config = dict(
    n_layer=14,
    d_model=640,
    n_experts=48,
    router_score='sigmoid',
    lr_router=0.000595,
    positions='rope',
    weight_decay=0.23,
    grad_clip=2.0,
    warmup_steps=552,
    decay_fraction=0.889,
    final_lr_fraction=0.1,
    batch_tokens=65536,
    train_tokens=1053000000,
    steps=16068,
)
Below are experts of layer 9 (counted from 0) of a mixture-of-experts language model. Rows are named router (the router's row for the expert), down (a neuron's output weights, with its number) and show model dimensions 480-639. Each number is 128 + 32 x the weight over its row's rms, rounded and kept within 0 to 255. Numbers have three digits each.
After each expert's rows: a language model's description of what the expert responds to. This comes from a sample of Wikipedia text that the model never trained on.

# expert 39
router:071155135110074082165171155141134105130139134178116104143110094093098089109175178145135100081169136103126149139189142139103154159103085149122102132178101148131152165133088093142089164144142057076194134123128118109167164101121155144120140130153093109172103132122175164084139120135110208157107144131103154095137115108112142101180132145075156178172166152140097109109128138114127103167129105134124108074139085140160173146093122118163164146089115170134100105118138010112088113056096098
down0:089166121185095132124113124155118150132145069204177140122140106118116166086161097050150102140131133215125091123170136069159113130136161110125129154139131138115171148090132134179192121157165179146124146128136103120144093135097130159143145139098127125194120139074121108111155111157125094136084183069159163117130189098162109097109172182157138160113094066041087136060076131094118105121134106130134111206032145122068122144129118077148148072134105131156082097134119137122097144191153134
down1:122091093169108111153151075082169122125110116136141069081136140137057126060101098122164094173114141118139142095113144082133144215124147117125099118110133165136149154124093144155193183182159120140064151141161121088175116057106146126134173121136074135193169101177099110144158126044166146110094165143159079125091133144122072096045114095118104173096217179095127114159177142077160157124106131155180127107160122167150185126097153141093137149084063126167111093134151148085157149119119154
down2:172178129184103160128128098074163163165112129132170092108087132120127087135102110171123125088145121129152141119142145172151165134158117146101171086168166111173127162098126172082206111163175166117061155097093104161106137142096117133102071113074125143167155156102139087106135101109078149117139123101129110173076120101112122184101088129152088083097097080126158191165136121196181116163151150155138138088134139160170107095133074117100222123106097103105199118151131146128121176214148061
down3:149131156130092148109156102109146131095147158120116102122148107114130065143086090106100116112120173134135139057167125159136170179112063135164158133100108119148146165125102165070140120135164108199122116155080154183155126156163208157119122114134129115094136078114087151123091105168153122150133149178139100069124115084147121134156122150087144081129122124089144129083038126176170161134147105087160191089094164170053077161146161099134099156132168151161199085097160127052141131148162154
down4:137161192147116118143074067133096098118160066088112092125136138146151121139156091098163089143056141075094166081163088121092136084114143119141115190088101140130152137167148147186162136146155125165150127169135097140130074136138159117106139149137117160116107112103087153129095162178129074146134193115108134074161139138153160105147096133110177112103115202136096133179064109124124177152118078156101165155124172079102119163116062109169121126151128153166116126136170093132116107169159108
down5:147106168142178117058131100080220070149120030139128108199112146156132099062073175130112216090125086129074221166127165164148162113069182106132084102118119119125157141132101161147101142125138092148140175142172144113121114130136098183108152158083148125093177122141137232133131143146113176146111127063131137096128119163100128130100120169101088132090137185118111124136084163219139162079117157146107143174126110096154119118082098124139106143091125143116137142129167133212152127122055147
What it handles: Mid-word name fragments

# expert 11
router:104146153138106108123113120086125088121125154140123153075124102119133130124143142094148054177094185095095105123201110125105133130140154091118140142137132182159142164101078118118153123168167080132102073115171095049164112135138185152114150139186123094129138134094155143128113129142111091161141164101158133089128129139056195129144132127121139105103172101129125174082164112088119135135179084131110146111089131107135142172136144137129140105124147155148115114118123085097055134114114128
down0:077196176129112091113138141188122109088094114130162028140098107120093110102128142093106147200152103120099155154097154140140128109076136123130116144102115171137141083129085117118142122144129113097116077062155136122112121130124134131153080143071069089097173137151116134150175140101124096101120213120103144110125096077095120118144171186136107105104098142142099123187131110108151171075138117084113151109099089157128192137131155106148163169197176080150091102111144147103094187096087103
down1:154176114098105144115109141157104069150157097150115049099192158118122124176130115131188155112110139094118065128132071100128188139126163120162180142133097066126112137177170143098109148092187124101148124164160184112155098087027122128115119178084100181140085127143122068138132125166047159131165127139167155127146132101206123102144117168130102115181127133139071050132104115140217126143197122166173209152068160061123129086136147172149114116076128111152143126156050088160161146121159137
down2:141130100172121057101146093129101114103114188100039107142174137160120087136137107130119119148132162151094133173116175159146110073151162128104109117114128099065109166090075122123109127073107120097133122098136119085125192125142140135110155135168121126098151116120117082097081106190109110140148133140190152139186062121142081182134138079146117148219138149100140159081114092152096115162128125145118097075084109127116101112146148116163130152141135134118140143112162097118201138147138103
down3:124119082069177066074126089135170116121064150131167151198157101100159188070129144120162146192152103143117147161112116102202198148166116163153090118152098107159184106126121077185210147096140100140074146088120152102188133164093079122096141193084142119107168119125094056130192154124128079165157125086108178141166153112145141199150109140144108135137130124175108143150086068150189102108079117123124128132135139131094111095143147102119134155085062113150113174126153134129156125134145193
down4:156159142116131148133040091143149137201120105114116157102127173149195069102119165093112155095065101164111148121133114121141136083113170122144112100167082112121154141104132140105099156117133143157167126119199116186114122107118125112081132132121091190106120146147145137148105123148168101116119127098103164137112144164146104154133100108059103104131122156092147111094146110157105130099134137143172152128099109143117108174054145183125110084156145119222133190105109147159135103149137135
down5:135085153069026178191098123109125128089111152132108113145156123074142171129154095160080147122172098124115140105066156158143129143143062083146135120143156099195172108112193177122142121125177167177127156134120145137127115122195102143140188118162150127080149136074118115169147136152116147134127095154151169092183162109066155100110130130135171139155162160133068125137122092153164127153123133145148131123186148085131139127111109146107122133118130174090083121128110119128183074131124191
What it handles: Numeric table cells

# expert 29
router:097146119156092138115183093147114102126144155170055094111123129106093180092141079137144117083150159064155150154170168088141206155082109133109146092171169183068123125184126118137160160115162074143139138150177133108174184117166155150170163189164169120121144116167140115138138141119076151177105063084127186052143123129073100097126110090108142063106149107134130124095077126085135154142152123177166072126121104168118105153115173131126152159085136128108113029143116106109105130101183147
down0:068101134162110144133121193181156163109119095140162145179106126118116169126128156159105114070097094107113151115097168095125162176093128109124095118084149109159162113182116151113137123114114101164155136126150164199144160119144084128150095106142130156087116156126109089121176131163169133101167134135153106106100124140041123111159077051107118134221205115134100078102091102081127143074114161127171104132174160128140127172154159106129079095132145192107107150135172128125170106132143079
down1:098092083137114146093125195101162103138165093167084097069109104124094130195118164135094134093130116094072103134150143129144132137151142152115112137101152117141120106103165127144109144130114141162138050157173152124083139166130115165094106075141123119128138150153186130138124118108164115141122179090107143182172130080176067119151176136114130148130133112109180068126129150151120128091166104140163091142120115147080113122103097152122116053110097113155077145138069115132171150110175165
down2:083152100133121151190122165135150097131132150127148166158081104125162109152162113123170186105087128144117099122112121123135136124134101165107096128096139117079060119077189139117150111158117094080141132105157105104093099089096151144138140150199101119153142174144106085132179168085166134106086114166179207174172099102151077119138160124153104169201169077161108139158113159116144089145120067162216128118117116100113131092142142091160111097160141094146110085096145096105113120106138121
down3:109119095169097135153095083137148118122138108043020116074156101145143120097180147073132193193158119137131113107081154169134119096122143099110103116137169086200198211102130146103132153163138157127176149149136141136082129123108101145126101124129133084090120136103159149127116159106190152163168137077092174170155154129098137113149080174162128131163085129197075130160096129147138132154143141142140120115077091089135137129137154081122053101113080119099140120133154151142131105098128101
down4:101097167185144108112117214142151117108145096172157112142140130157117145142109119095090200068130121133117138153139089163175158070111084154108113130154066147124119124182135125107076154120151120182194099129181193158074148104189131082172132106120121192169118134142212087096173122112068130103114178177163144136168148107085076139166132183122096114141133126154156152135129126164082166124134161164144107144132099144125084165112159153094072111119154096103120074161154160116140104120134073
down5:134135119186120110059120128113123082152123153146111129129152112146140123115119128152179079158073144122082128041120128093110186131148113168157143225163146111123100135142153148054126107107108141132096127060113143125207127148203073065124143067122165158093097141116123069128199162108087128125118077193131142147162154122107104137175078114120148156119152122179137124097196128165083122123091110118076148163143148176163134181117136163144071177211101100095113126180127141140132144130101120
What it handles: Sports scores and titles

# expert 9
router:115135135111128093104164106121110085113139133161140104108111112120024068064157121150104137076095147104178129129150155103102167172111091129116113113145109141114146181116166112111117202188133100146168109138131115109175159128145166167108146153139135126194107136149195149120153143106090167164100142121081133074131127160054211142154086124135153098202126114174106154080152104118089196146126097136140105083155111159132126172144189111162146220100084152177068136128117112112118117066169116
down0:128155115119181118169143121112124161127158125153160143141135099128121116143128098091156143120122150145103183100115094076128168061144158135147176186089119172102115182134112149156118044132167113109081155137083096190105137143135147187123137136181100142151188078134063121130126138105124105157107134073111043137132098113153104140143127115096148142159099154141154129114109154128111186148112136085172137106170110105159137124128139128141139126126191114091119061163151157133200097157171101
down1:142116093166142156173148106164085200147147111077151108149136104117136126165112118130188130192116099079146111090108106062182139148105091189154127140100094177094122093151198151125050097075135167085115127172127145059134167111119122143101130105133158072139164101156082055167124080108126084097108068143186170187073025147143127095118154127168171139078053129097113157143097127082127094063076106142179172138106133131128132129124172177111082152105106142119135146165114129242153086117096153
down2:139094148131191133197151153089126138134171137162107068153150130079139142102123059097113161123203142184079081077178106148146124105107113167138084169105179052127038055137086088114118147110150110145074138134131114096081149116102140059131133110111125110094138075130090096101143141102180137174114105139162126132145149114149128077115160125096091160109115101118148170199100118125123118089112141132140130110093141071090146120148129124164132136125134143148131096120157178056116132141099161
down3:129119170142086102070087030127108118141062159135096144113118152082160162108118084146159129112123101084072105141183136177211098139082167146097086107110202151150125130182170109103156122182084120175123165091114162061152121126119078087121138112125143134122167144134110086111098124113147133066114127182137155088154145132126053121135127138134045128085123114085162112136150096157140151100083100148135161137084112177139126099137133163123151144174160109140170145137087167076059136105096140
down4:114085121118122133110119132121086112126175134107091157134119076097062124115117096134101116161143182131127086127183173166132106106140053170166134039104170059082131146083187116149097089185136212120103093065102155134161076151146118144090091095113145092144097068105163156148173136180088120069146157146187100146110107129161103140127122183131107128106094127162147173148121180109143180087067169075085116154063099124122139116123133151152096147081155102147163124196098119173128150155108160
down5:150119064112155145146180167155148163150167155064116159131098131096142172192118127209106112170142129117126149064108136089135127189119126112133149113127091047137085158092128155080172184157094114126114135137134074108160094154115130179132122168131076139096097169116127149153141105083142102135070178078156145158178152138099142093111159146143128131170070104106134093141134178069132098130120085143155116095118093139109085129128117032087168168129097083130127078115099136118110165089123185
What it handles: List and table separators

# expert 44
router:110158164125101104222119095142130111156128136126137101154081104129149167078159136131168152138123125130140127163142183081088134107126127141134130121139080159064174131137074095139157130152129142109127157095080116125126153145124150124188157114137069118162096144126161138062151150146134186173081178116127173139115118112056093104197146162103168108116116068144124124083122164156150222153186088166079126112098079178108152146067152104115155172087148137132151129083120124090159082084117119
down0:099165093156146103103114100131180158136197149136132154101085159143065067141144128139111137122139161105135146121138090116181110118097109132145123159064057150095148126141136107137084104153058166104123117182135125121145128155087119134157098170198090112087146145132123186188142142136111101132142176123116097167133121122063088224075134156192073133156128185105117075160112177113147124135073195172125136143183162166194167070152124131075125194109184093114178121150115136118135168175110138
down1:125138183113136127157079131148110171171148102119164095141173124121137158077205087158166103073212122157148162132139160068046112057152126082129185138170130135111143129132136096194078120132141133160156089089133085089122124125107148143147110111107095099096153178146179070141125152147155139169107137092074100107175199137071123124117172098165151167175132084107158125167135164134151128126123115138099155139136159116146138157144136110146104214130193065199095111092091187102095139147132161
down2:107151117155120094130112093092104209135099081113120139086144135188121179135157112119136139186137171170092074129143154120105166158119148192143121121132094113174103105124102113097137140154181108147051148100113160097156119131143163205110084170151133067123136174072080160121159076159134144172149141092091098167068144171097138111127146171159142099139090141075151112153122106180137109120148111102093157148078095081141167122133044149157120144130131178148176078156131154170131051157163160
down3:170144142072102188083089187124127070111137129134094184075109168159098174126069145078112130125133091109150158143163131129115127138158147064127142140144076110156143130116091121136069171103149112140121114093156183180114109069105121133154081084094115095159114114161181139120177099124091132149178105154031113092138143086116123105145112136088142142126157132115101123137142134113111137068150105184116123157125102093143115124119112120118142117197119138171138089151145102117120096128127144
down4:157142118101140117194108152105146126109102090130198127204104112079116124134184158169074144172100096182162131167153149094187127131082173090114170195121119120145149148088130134056129124078083114115124094114118094091094153116104102127099116158119099112099088089137148067107093157119119117144089102156069103093095141189161089206130132141110134092192162089169116100152155166107173041097129146139177180163153107133129151120139104075130145071144095123199101117123190132109109162144149134
down5:131115126113149141137176057130135143121106123179082161088118185129139066186112114160153170159210180067143087055166128055179091162163170100085141143151191160156147150071106123141141143068139151108151100198135075101127112086127121137098135148150056073091167172154173079111137124075089091097129089112093157179127176113147152193103136127139140135124100144066142114077101104070128146116133164126169096124134116160171139139103102118096111159109085141005165103112071135148112048148081172
What it handles: Heading and category words

# expert 0
router:094125207122098130187128121143161074170152096187151103150082108131133073161201112149112069083158118107206117159166116124081098121065094157095111123130089115151099142217107092124152131154113041126146079079139122097161127105173128120138141176075134125141169161147134146083089131161125155161150132149105175090139122145159136125161120124102173134121144106116156123125125164145130127121086140133136096105109119144127142152113088134140164133102119135165102096169110057109107098121079131
down0:184145151166140111158132132093131104132182178196134142097116141137116156101198097119100142093132156207084040146186108162032128142139176137081116103123114155140104122113110116127100118136111195121152128130098174118090139176161110129146145065120156146128112205136151138116087132111117127150172118119092111111111169161180176199176146155102146155167154171161116167099119098102083122153163083093170104105123117180117152162123098147132102133073137155108116143155230082134115165176147153
down1:168123158117109127129124051160101136087152088132052148123139104166106118075177134086165121155081116127149075146145092065112070118104197120080144083075061123087110113152114187159125139106066165138143117135157158085129085122113087148090155099110111086132078132117116153119131128116124112125094133118106079157168049144173151138153118158078171165168147181119174127162116139153123156123056124077139053113149129130116107116128130141159109168080109152125069095144122173128119149141101132
down2:138103104190137177139113128088157129124138124127138207103125126155095105106135132152102163103097122141102150113147160075123118103121091092133115088119102155094121156119126142118134112136119091144137119103099145132107169091157131115162089112148169156116152148143132130065123113134131150080140151162132167100158111032145153136153136124085142143120137152074182114167102122086152064186150059148160131106146164029102175177114117132131180149110123067110134138151151117062115149169165141
down3:095097068094106151144131149160103127162082142230123178221136107134169134129110074154110171152102129109132099167118106176156103137116129090125119107139128128080136127170116132142121156113145099123168136095071186141149134121086131075143106129099091148185155141176144094096143169178162084108168198105144108108172125134120154155102061089112113070161152139075117144125093059104172105124135088111133113044123149153097179048182120109121152135161083160136079099148082190171085118138129150
down4:049082195094157159099141097145172139135111093093126190132114153177138113132125118141125148128178094114123139106089157103150141151168145147120113184125092135126130107073110095133108225111103134173096123148140158144126100124177125176180073120152150073125157101114156103133152142099138143143120141117129193074155135167103068128195139065112173116102129104135094106132174154096132117155142129106083100166141166110144162095049110099105182177152178069119178154147156153115164109144122146
down5:117105156115150138113160133080120148116104118120165175117168093098155076132136089168091111118077129083156136113181187052065122090140100079161173160105098127161144114151093210141137133125087125096121089102154114150120144128156080131129149105144119145126077153105128079109125162080123079112160176143106125162112172120220104056085160116104167154139102127139122167142110155128140083117121168084074103106141129123088075180134162152113119145076121135119135171174092125122149124116128115
What it handles: Personal name pieces

# expert 21
router:100115156151111110186101179088177105134114109122135109214105046124116092147189156126160143094097166114140163122135128103143139087115118172132153135136096165097161135152102110108117098128130060152143099075152112079169176144118129160111157144121176084107141124132139145109157151183127173148130083131128186089147130147130139137224125122108140106121186082140098113104161072139128136137124113213135114094145072156146126132106091083173172148122144160108111139112138055086107111062125162
down0:161122122093076131135101134139134132116102087108078124142091162120087110114153095093134080154153159105173140098165088132098129085098158134132152161103092156098159119095154105102180161137095168128133131140161127151105107054165121134091104131145108104095128172136101143141154188128076117073146122125100119094064152074190118093143150103084146117151167135129155119133067176129077150075106090144101147108082132121214132084122109098084119095112153130156105099109147122175140095113102154
down1:137175170105132081151099044161153126173136136118165089100133078094130140062115114139080114167110105115140116132122163137103187143101093144115116110127121107152184125127166094158162122123137121115156109154138076099120082112119147126092135172185100173175090095119142138130119148150143032103154143127157118108112110080215118044085184178205150140132157201117125066124112109145133108161135131145134137097124159101141067137164125133120066109130133089107111102135107193142089148155118122
down2:170157079072107094134172115138168133098093121096049146140073170159156129074091132110131154096077144097092174076165131093115098147081100121108140158151119191185196147054164118119168131175139170186176150134123093102112082152061142163166163070076126093151111143099119143098105103109154119130151102107122110172097127168098177193085146095104127118169153159194151136134135140158129131100077133113094183155115140105122084179137148098152188109111156089066103105103098101123133135163115138
down3:069139110107095157069135103114145171094115130086067169128145089150188153137091121133166057114161172095130157138161070115084172151148114100053138081112112101105105136106142109137134164161143139162137167125133137150094115156115117108183050096148182136112181157083159126055095122101088137107116108055078121115196101081043102099162115125138097106066160114135139179110157151158083136142149150135095155063170183158142057138138152152109097116176143106139147116143121138116160142123142113
down4:158164128171117135102150098175062129091129079100139120156115082160156123165155108154148112188150176157151149099089108116103070146189183116145090141115102145170106133106130116066138116142117193159124178164108126160105125153188088068125079165117119078160152143129092125152116117128112124121165139168157153082133122144091123124165178149101184156079152112134120101085110131136111094148198183074112116159122186142146169138158176089148073139151185096092143162131157171190091087126155130
down5:112129084108159110095151143113128151166217156118083130159127104193137188106156074146129134107154120168087098125143096082101154089100121110101098088114099156083126116115153146126108146160129096123113136132095091197133156182160115119173162129198133092118120117152134162117093147162088147154086181107097161131145175119153097144133132121099148140106148119176109098125104138141129185111035113074156103131121119148176112175095105114126115131119124073116093119082135151182176183130125065
What it handles: Name-ending words and digits

# expert 12
router:143174194132152137155152131103136115153099108124102144155130104132116058154172156125101154098136177120148088112155140104134161148094065117153091114146081176157146176158119094125137137141160073103118116105103081116113178136144169107126138135168156076207122145135087133116174128124098155165091093162144139161206098115023156101225122117103133140163202129181113131079181096163128120143146120132167129066177044190153154099110147111150158100096105164134137085121135102042099136107082117
down0:114113165186102069075144118129131151163104122120100147182135146184168033155120092128122164100123109199064095134110144097145094049076109092138121116096160107127112111035117109134078131137135152080149191157124155187123109161172158132105100157111135141087070128139142144196176103108141156152108166086111102133101134085136146167130118150182175158143106098126090161151166205139180153121205179112085205127101073165072130167199109191182170179145078111165085143130104111132180107111116133
down1:187115122109119158129120179114101141159092226083113150146088110176142134133181152144107150143134089125134038140108149119159177145138096140204118132174151127142127166121123101076120064091164065113085149162162132074105124162201166149143096111116137098103145074101102123139089098133140152208114104148139107128133121207172111099179125143141093127083161128124116213122108180127114098148165093165095172084193132126141182084194156093179133150164105112152149164140097120135122151101123109
down2:074082049122092134109112130156123098102103131141137117099118112088125135124130144107127124095105157141191176108144156151124103070109166098150176131115141139143057132114129166158088112138173162171181098106185198108127127103149068130143061147156125227139115172176128099107105164165085071115131099139089136178125133142148103135126139135091133184138092145122158121113117131095147101048109187129081162127105160105143095119071165136081169127105136119083127128112131167114143153151134127
down3:117126147138108152119108185150093111130157088101092122115139116103107163110126150122103126145100133080184146107169104082131128150151162116072120151116162147168098086102145130129160121150147138141106172115148150113173140129173107121121176123114040174157091099192150128132083087105109166121171151165144081070127076133174098198154113163098072102124149095136119098114151111145155127076171118158155129136123105138108093189149137145169103101147125170178128115107173140125186169121105157
down4:141051128142175135146164142140086091082096126078186078159069145133197048126137091083125115141100164106096119100102133098114140125185163133113128117093163122096117113099157128225118068154106135165128142175092125121133115158137146121164102135141139107148106156149065105175140126130082131124133113085098102180089098148179145134137156111140153137110128129084077133138166098152175143097114103087104123095129117128163131196087151186140144101179133114184081200122141137113141117199215112
down5:112088133147093130110145102103102145132122113141170059170103134107109117204105134104126137111099165125150100145084135151159138073127129129113184142143139176161100105085138166134132123101160113120169116120108115139171121139102139113153152133092099113107071119125101189084142224168154137118147137072156116172123138132092130115153082094080134146145105141163121170065102164147086143137128143143118098152127119128083145107145140071171105159092112128131103160124139107105155143193129124
What it handles: Pronouns and subject nouns

# expert 20
router:122129145110105101161157139113161126086123137197088063182090097160153172127129095111117123153097162134172134125132101075135082143114055084158141132129114156159134166166126091122168121129178132138100140128112138064134165143144184142170180123156101076174167215117097159078110094132111146174123098087179189111148141144068140121135097121104153101137078096126052195112095144118150153143221091186117117038132127143134172158107109127119149152104110166121075131085161115094131094103136133
down0:152158066162114100128116120168145088147091125116081125123137106149064121112090123103110132145093177099141155138127148126121141103128126179064080100111155148178137123107116161147152112156186149174162091130168127108090145142130073117100119165164069129115127092151145138124143154106160119101159145065149088164101133117126100120173151136075144153091130111119099142138108102109125119132143146127182186118148094062117135108133115144159061098083146097206154154104127141143148152120076163
down1:182153121119093090146189122129081154162155101136174151137177119086140130100097207126139024112192077144095179129141122114081140139136186135110164155092121149122088145122175140109091115112108147090127144091195154166147153140174164157116048120114129144092137158117161086195167150151145077111132136173085074156130115174045130086171111131174092129130150169138227191108149113118110167109128110118141166127129130147161151160212159122153167136137113121125123090232107122163132140121188159
down2:174139167121151146133187156136174111146131064121124116093146125127124156150150096111160122188181103142145117125154120144172167092153112114129111175180136150092158154159064144204126112166138093049089126146126150074152147098142189180105101142112135103125126154066156167085078140129143151135154133129197118171072181127077087156070096114096171137141114138119191130132101059118142094152083139129133139127145168144165135177119091119125176190169087122102093150159137086156151145101082124
down3:169122124120095133100169157092126185091132111146144082119126173137106153157107072161151122179074145122154070159104155138144152148151129175068077132123148161178158138123182062094174166116116112155124085082132127146126163138097157091113113076212144143116125158118100118144126098109123140121093090092112101185154158099106105159094146160115131141120123143122094087112106115043112091095087158064117144144113146180190147152095101104145170109122089131132145122103138074163090049142105136
down4:132150076130138185200144058079088172083177061187092158082042139101120186076129153100092098064162153099164100152091115105117138137144134133191151156136135074089129141152123174009127137133170125137076119150164134118141116176144104101144181089096127102104140180148148102115098147199111149081154084179155138157129087091119068091126132170116130153163136123119109173143149154165090142095123124129195178153177194088168111114131121095146126088115101186118196148135143137091126159155132163
down5:130097105093125099155099132157108180119107133175141154147091142086086116145083161141107145127138145090131138158145140171143217089169101128136167146076138149060142164154148130136134075154102099142140118088105061165183157066099104120119128152122083122098141072098132100113171148133133130117158132135158084068086074127126109130169098186101170066168126109149157109133105148088124157088181085090125139159139132099156112132141138094112083156152087120140167164098132134150162140184124140
What it handles: Biographical possessives, education

# expert 17
router:102146166098108121088132121150102111124109106094123079133105062116127131073152141130146132132115177079151180136149160148077139165060071142153153111149084147151139158156141120153163132130144160116125088113140138132116131128101152124088161156128128113124099105102117155058145130173121122141147056097093156081148178156032160100119151165095118113177143096125103161128102094137161182147177130115100116106146102144162157098087158113146148145112123163168129133047148105115108171094107114
down0:128181175092206099077124153181100095195114135185101095154125138069182139109154129097179086115107120099117069125133106120107100162190138133131097078101197131074129126166147141097120208151122124129133137143173074122159119108159114050097149190115148149190139125121189169120183195086161167154138188149147103121134158153184126131133150194217142097117146119087149085146135111110135127152154183149130129177136141131116048057167113136144112149141165089123136111089130112071124117129152087
down1:108030141173089131124082117066086160056154150092137100123109140152073139111127148083195139127102126088160085202086149120122110113081160177112159119073128115138054111059096137148097173038128166129076121151077165159123131129132149140110160132107210049105087024114109124131136093179099087087100096093143122157156160164091137155152108162143152087126097108179078127134067162070141189106129137144145163149138141120132133111175133138154143126116144167100109127095098168146135135156093128
down2:095167160173095147158127112135162080146136085134180152134111165116180141098154160130095156018151175164113088120115126139158160167170102068132121110121140124083122091147142186142146102140151136142122156131192135123142136106117143086142148166157149128048156075143101050127152084114146113133117124146162151130081074068155146099114160110130095146116134085114162127105120086119126100168116174101052110129138178052110098187123139109157110116152149133154114147153114064206126140135108137
down3:150085074130114138077036203154088081105137084100118162174133121127120092116109110138164170069135094111077137065113133098110121069105136155152112113089127050109099155115208160127153150109178070057165157130173154157158167159119165163143155130117157130061094123190132123099094116087139089124151130132118123084130185102168097142140120094153134125207128107132110151140125061141098135131121102063089106166110161134162152162131163123091140175120154161144130111150140104194132117123121095
down4:140160111136192173069178150124141134135114131102081120158132140075103166097103198142110154065113144135154112126129167120140174128089093108116117098132161093136131111108128135093109100120084089119180155124152126143133194102121142161125179149105111083093166126140147130166158136127118155077153135137121190093081128073154160142141083138142135086116114124134094165103138194169134138132127110144090135125101108125133102163180203062181106086161090184178147145071176134121159073079187121
down5:147169135134209153094153173107113108068108109130173120106129169117177133081114097143108137161162101098132160152084123196132100069118151129102089164118044099179136097175110111092103063122104165128137121123071146161123213200132103117093159155084123116083137152126144077099118099097138157114133147091140150074143067116084105120102101159108120154116095103088137174129103133147136158110113107125119132139157129101151115118146129091129169110143094186158159130155172162074135081124082076
What it handles: Career verbs and predicates

# expert 37
router:089117104114116072121158111084132093114128176109135135144125072089147172145114120094088119064142143122213084176137160101064105068141141097132107152102126188124123106112109089119119159137201100148100069138089092113152107161180159194121166123145121082181135192192186134119138099135078149163111153079129140151129099103124195107186126130107118107162168134153135161101155095093096162154192116125084149099103080136150138186041134103152135165075124120086089094095157073114132153087126071
down0:136142135117111092157184109150100141186089114174081071087138085150109121132134103109129106175124104156092142157161153097179091169136089148186073137095175139078139190122121082134166108110134151082125077162103105117157139172131119134111113175139158152095135112177150127127112158060132156200105121154068153146093116175100098131125085149120156168099131166101177118161123117118158172156117110121140186122164134081072183118162115117145123152128179089098114145095153126133094096049163105
down1:188098118117103113156137134071142116113178118128134135153155133131192172178109140072076178138152082137068151118105172116155148130099092075111106099083109145138110135124212103157158105074088090075122113104149183177120090140072063190148149105094164144071138151143166130093115114143115014188114111131123091105194126094107160163135130164127128117083067120126084147122146073108097137150122123154145085120135154082139208126118175145137082133159166113152143087158124137160160158131157129
down2:161102117116112172083191148120074073128141076128103162101126178150140143100073062172129090134134146085096112100071165142124159112092075120140136155086142125121140110083176132114077081178068128130135122149140113125101153131170073117130145135103150099118072093068123110139066142150078106135106086181119100095098141141074095146130113131095124115082070168114121086146184126130078127120150111145121142133197122118125153135105144100119104123094149114177185164181161169136101143138122120
down3:107133164110180177083174180140135123139169102132078159062140135038149130164092056152165198131147196093118178084148145184121119138157108091140200133137111165175153115132118118078148098122064179130119114161160154132125123136082140113143131115169154112069175161162125123095149136160097161084103183140094083127170158085142057088125164110196152126130108127109181138138134109128095147126127144114114109156093124117137173130098094102071112121110095199151133078138086136104129097112115130
down4:109091087148143159115143131160189093138102103087133205109144163163181098096195135134146145116197111141108155130154173121120093199178113064129058140164080103137138089152167091133113088151082149159114202098153092091141219222101149079137185106122130143116189115112159133143033145153149091097131133159205142117170132144123117160132092103085112073192118055108137120139168110181153150178074143110119101122159107097135175116155166167094105119129081115143112130127124124136160139132207171
down5:117156104148128125116104121153045161173149065123117061139147167112114151162075180101093109164119154151152096126061116123121192130157127146154184154159125138201057118134090120077119160138066166097131131157121135132178116150159141113048087142139155156127110086198143104164116108115123126141139110128088077053113109151109161111158118129089102117127169081196132076066196154101153122102128190113135138063146147144089128096127167174121141156126100113129193075105191190111124131147117148
What it handles: Plural noun endings

# expert 26
router:092165154126070091110165088121122096088095152113101124086101102145116113056147157111107115130109129116147142141155110143057105130193084093123145159150157194109142196121102151105191068152177064124113127142175101131128116185155182161067173141127148102114196147148136118134126145097167116200073142146157170077113076068043198059158115125088156098157200126139138124111172141137102154139167077110060139111093140160175142177048139126130137101089116197132096144133107134089130122102143126
down0:123081135131114129099131105102130175125143136091133180105109169180156157136229137152100171153094169144106063165113159161108204161116100153102127183109149143119127088134116124177111096123137185147144148136071161109079082137147178109074133139171133117090081105103091135165163155153091088143092137114147184158098083104099135150107128110132109104097122118159153160098125116095145150142166193161107136157093099145141173167136089092156117092124203156156127139138129100127122142149134097
down1:186150121152188159070126150120116123130065160087157138112109120196076162107219132166166172152149153149110183100128094144159176136138110133126114122166143127140091096162169096140168149084141085134131149173143116133178144072127117102183173186142065072096159120124125124132162127132148085090149096162147155160130109142200136105181134087124107160059104121143149151142107067124128157164162156153131128154101126130124092130149142184152130110117153144096125084086062094087125170103212086
down2:113134140134129156128081123090112144141137147099122133123111134121104115185141097193145142085117169152101106122135077103107107099128119074053186112158134102134085102147144092156121151149066144111086171084153129074107143084121106133059156157084167153169098127135140160093123091172141126159145085117171153151085054160169103124148128126156121087109043135132136108079039134124182136116163133111175101148132149050139054092149093163158116139148133151110055110186072104072144082120121131
down3:106134143136119109093094181090186140126096122123169171066097105180156175115140099126108139130072115079141143103074144084111145110092089153125101119114147157121103150100130088162139148084110167094087176092160131074094149071116122098088151093105145116125185138145128100153067059165142148168136133091145135070167143151102091117103098179096117102135126128115106107084137146146091166155125153113125135123131121090189184093162184113160110115125137120155091151118157125137122113100109114
down4:127071129140120170113136084067101090130110054099066151143123076104124103103138096126125104126136101144138138064097143127124110136124109159057124145066084115133157102132130153222148107137161140088093183112161159107151111151092119092077217152101175134156174141161123088070132132055147130163168139146147085155097102130137122143099158082143099211117146190125137113163122115142138143135121153130111125148100151115155173092051203150075115143147128120100115141115147181120143114160096083
down5:095131127166132049113149127180103119128145135149142156102131145087116159124114159131124141115109101172088169133129188149188127114145140107125110098153180136112162152127095145159150103137094100128078078123152090086181120075137107135206131107128174194115113183114091192166154114140140149091107148040140113169086078164155093112161132155061165098135174171149116111123123061137139156135170160120088075097169147177128097177152085091121133079140109091148134118145135168130128117138113125
What it handles: Table cell separators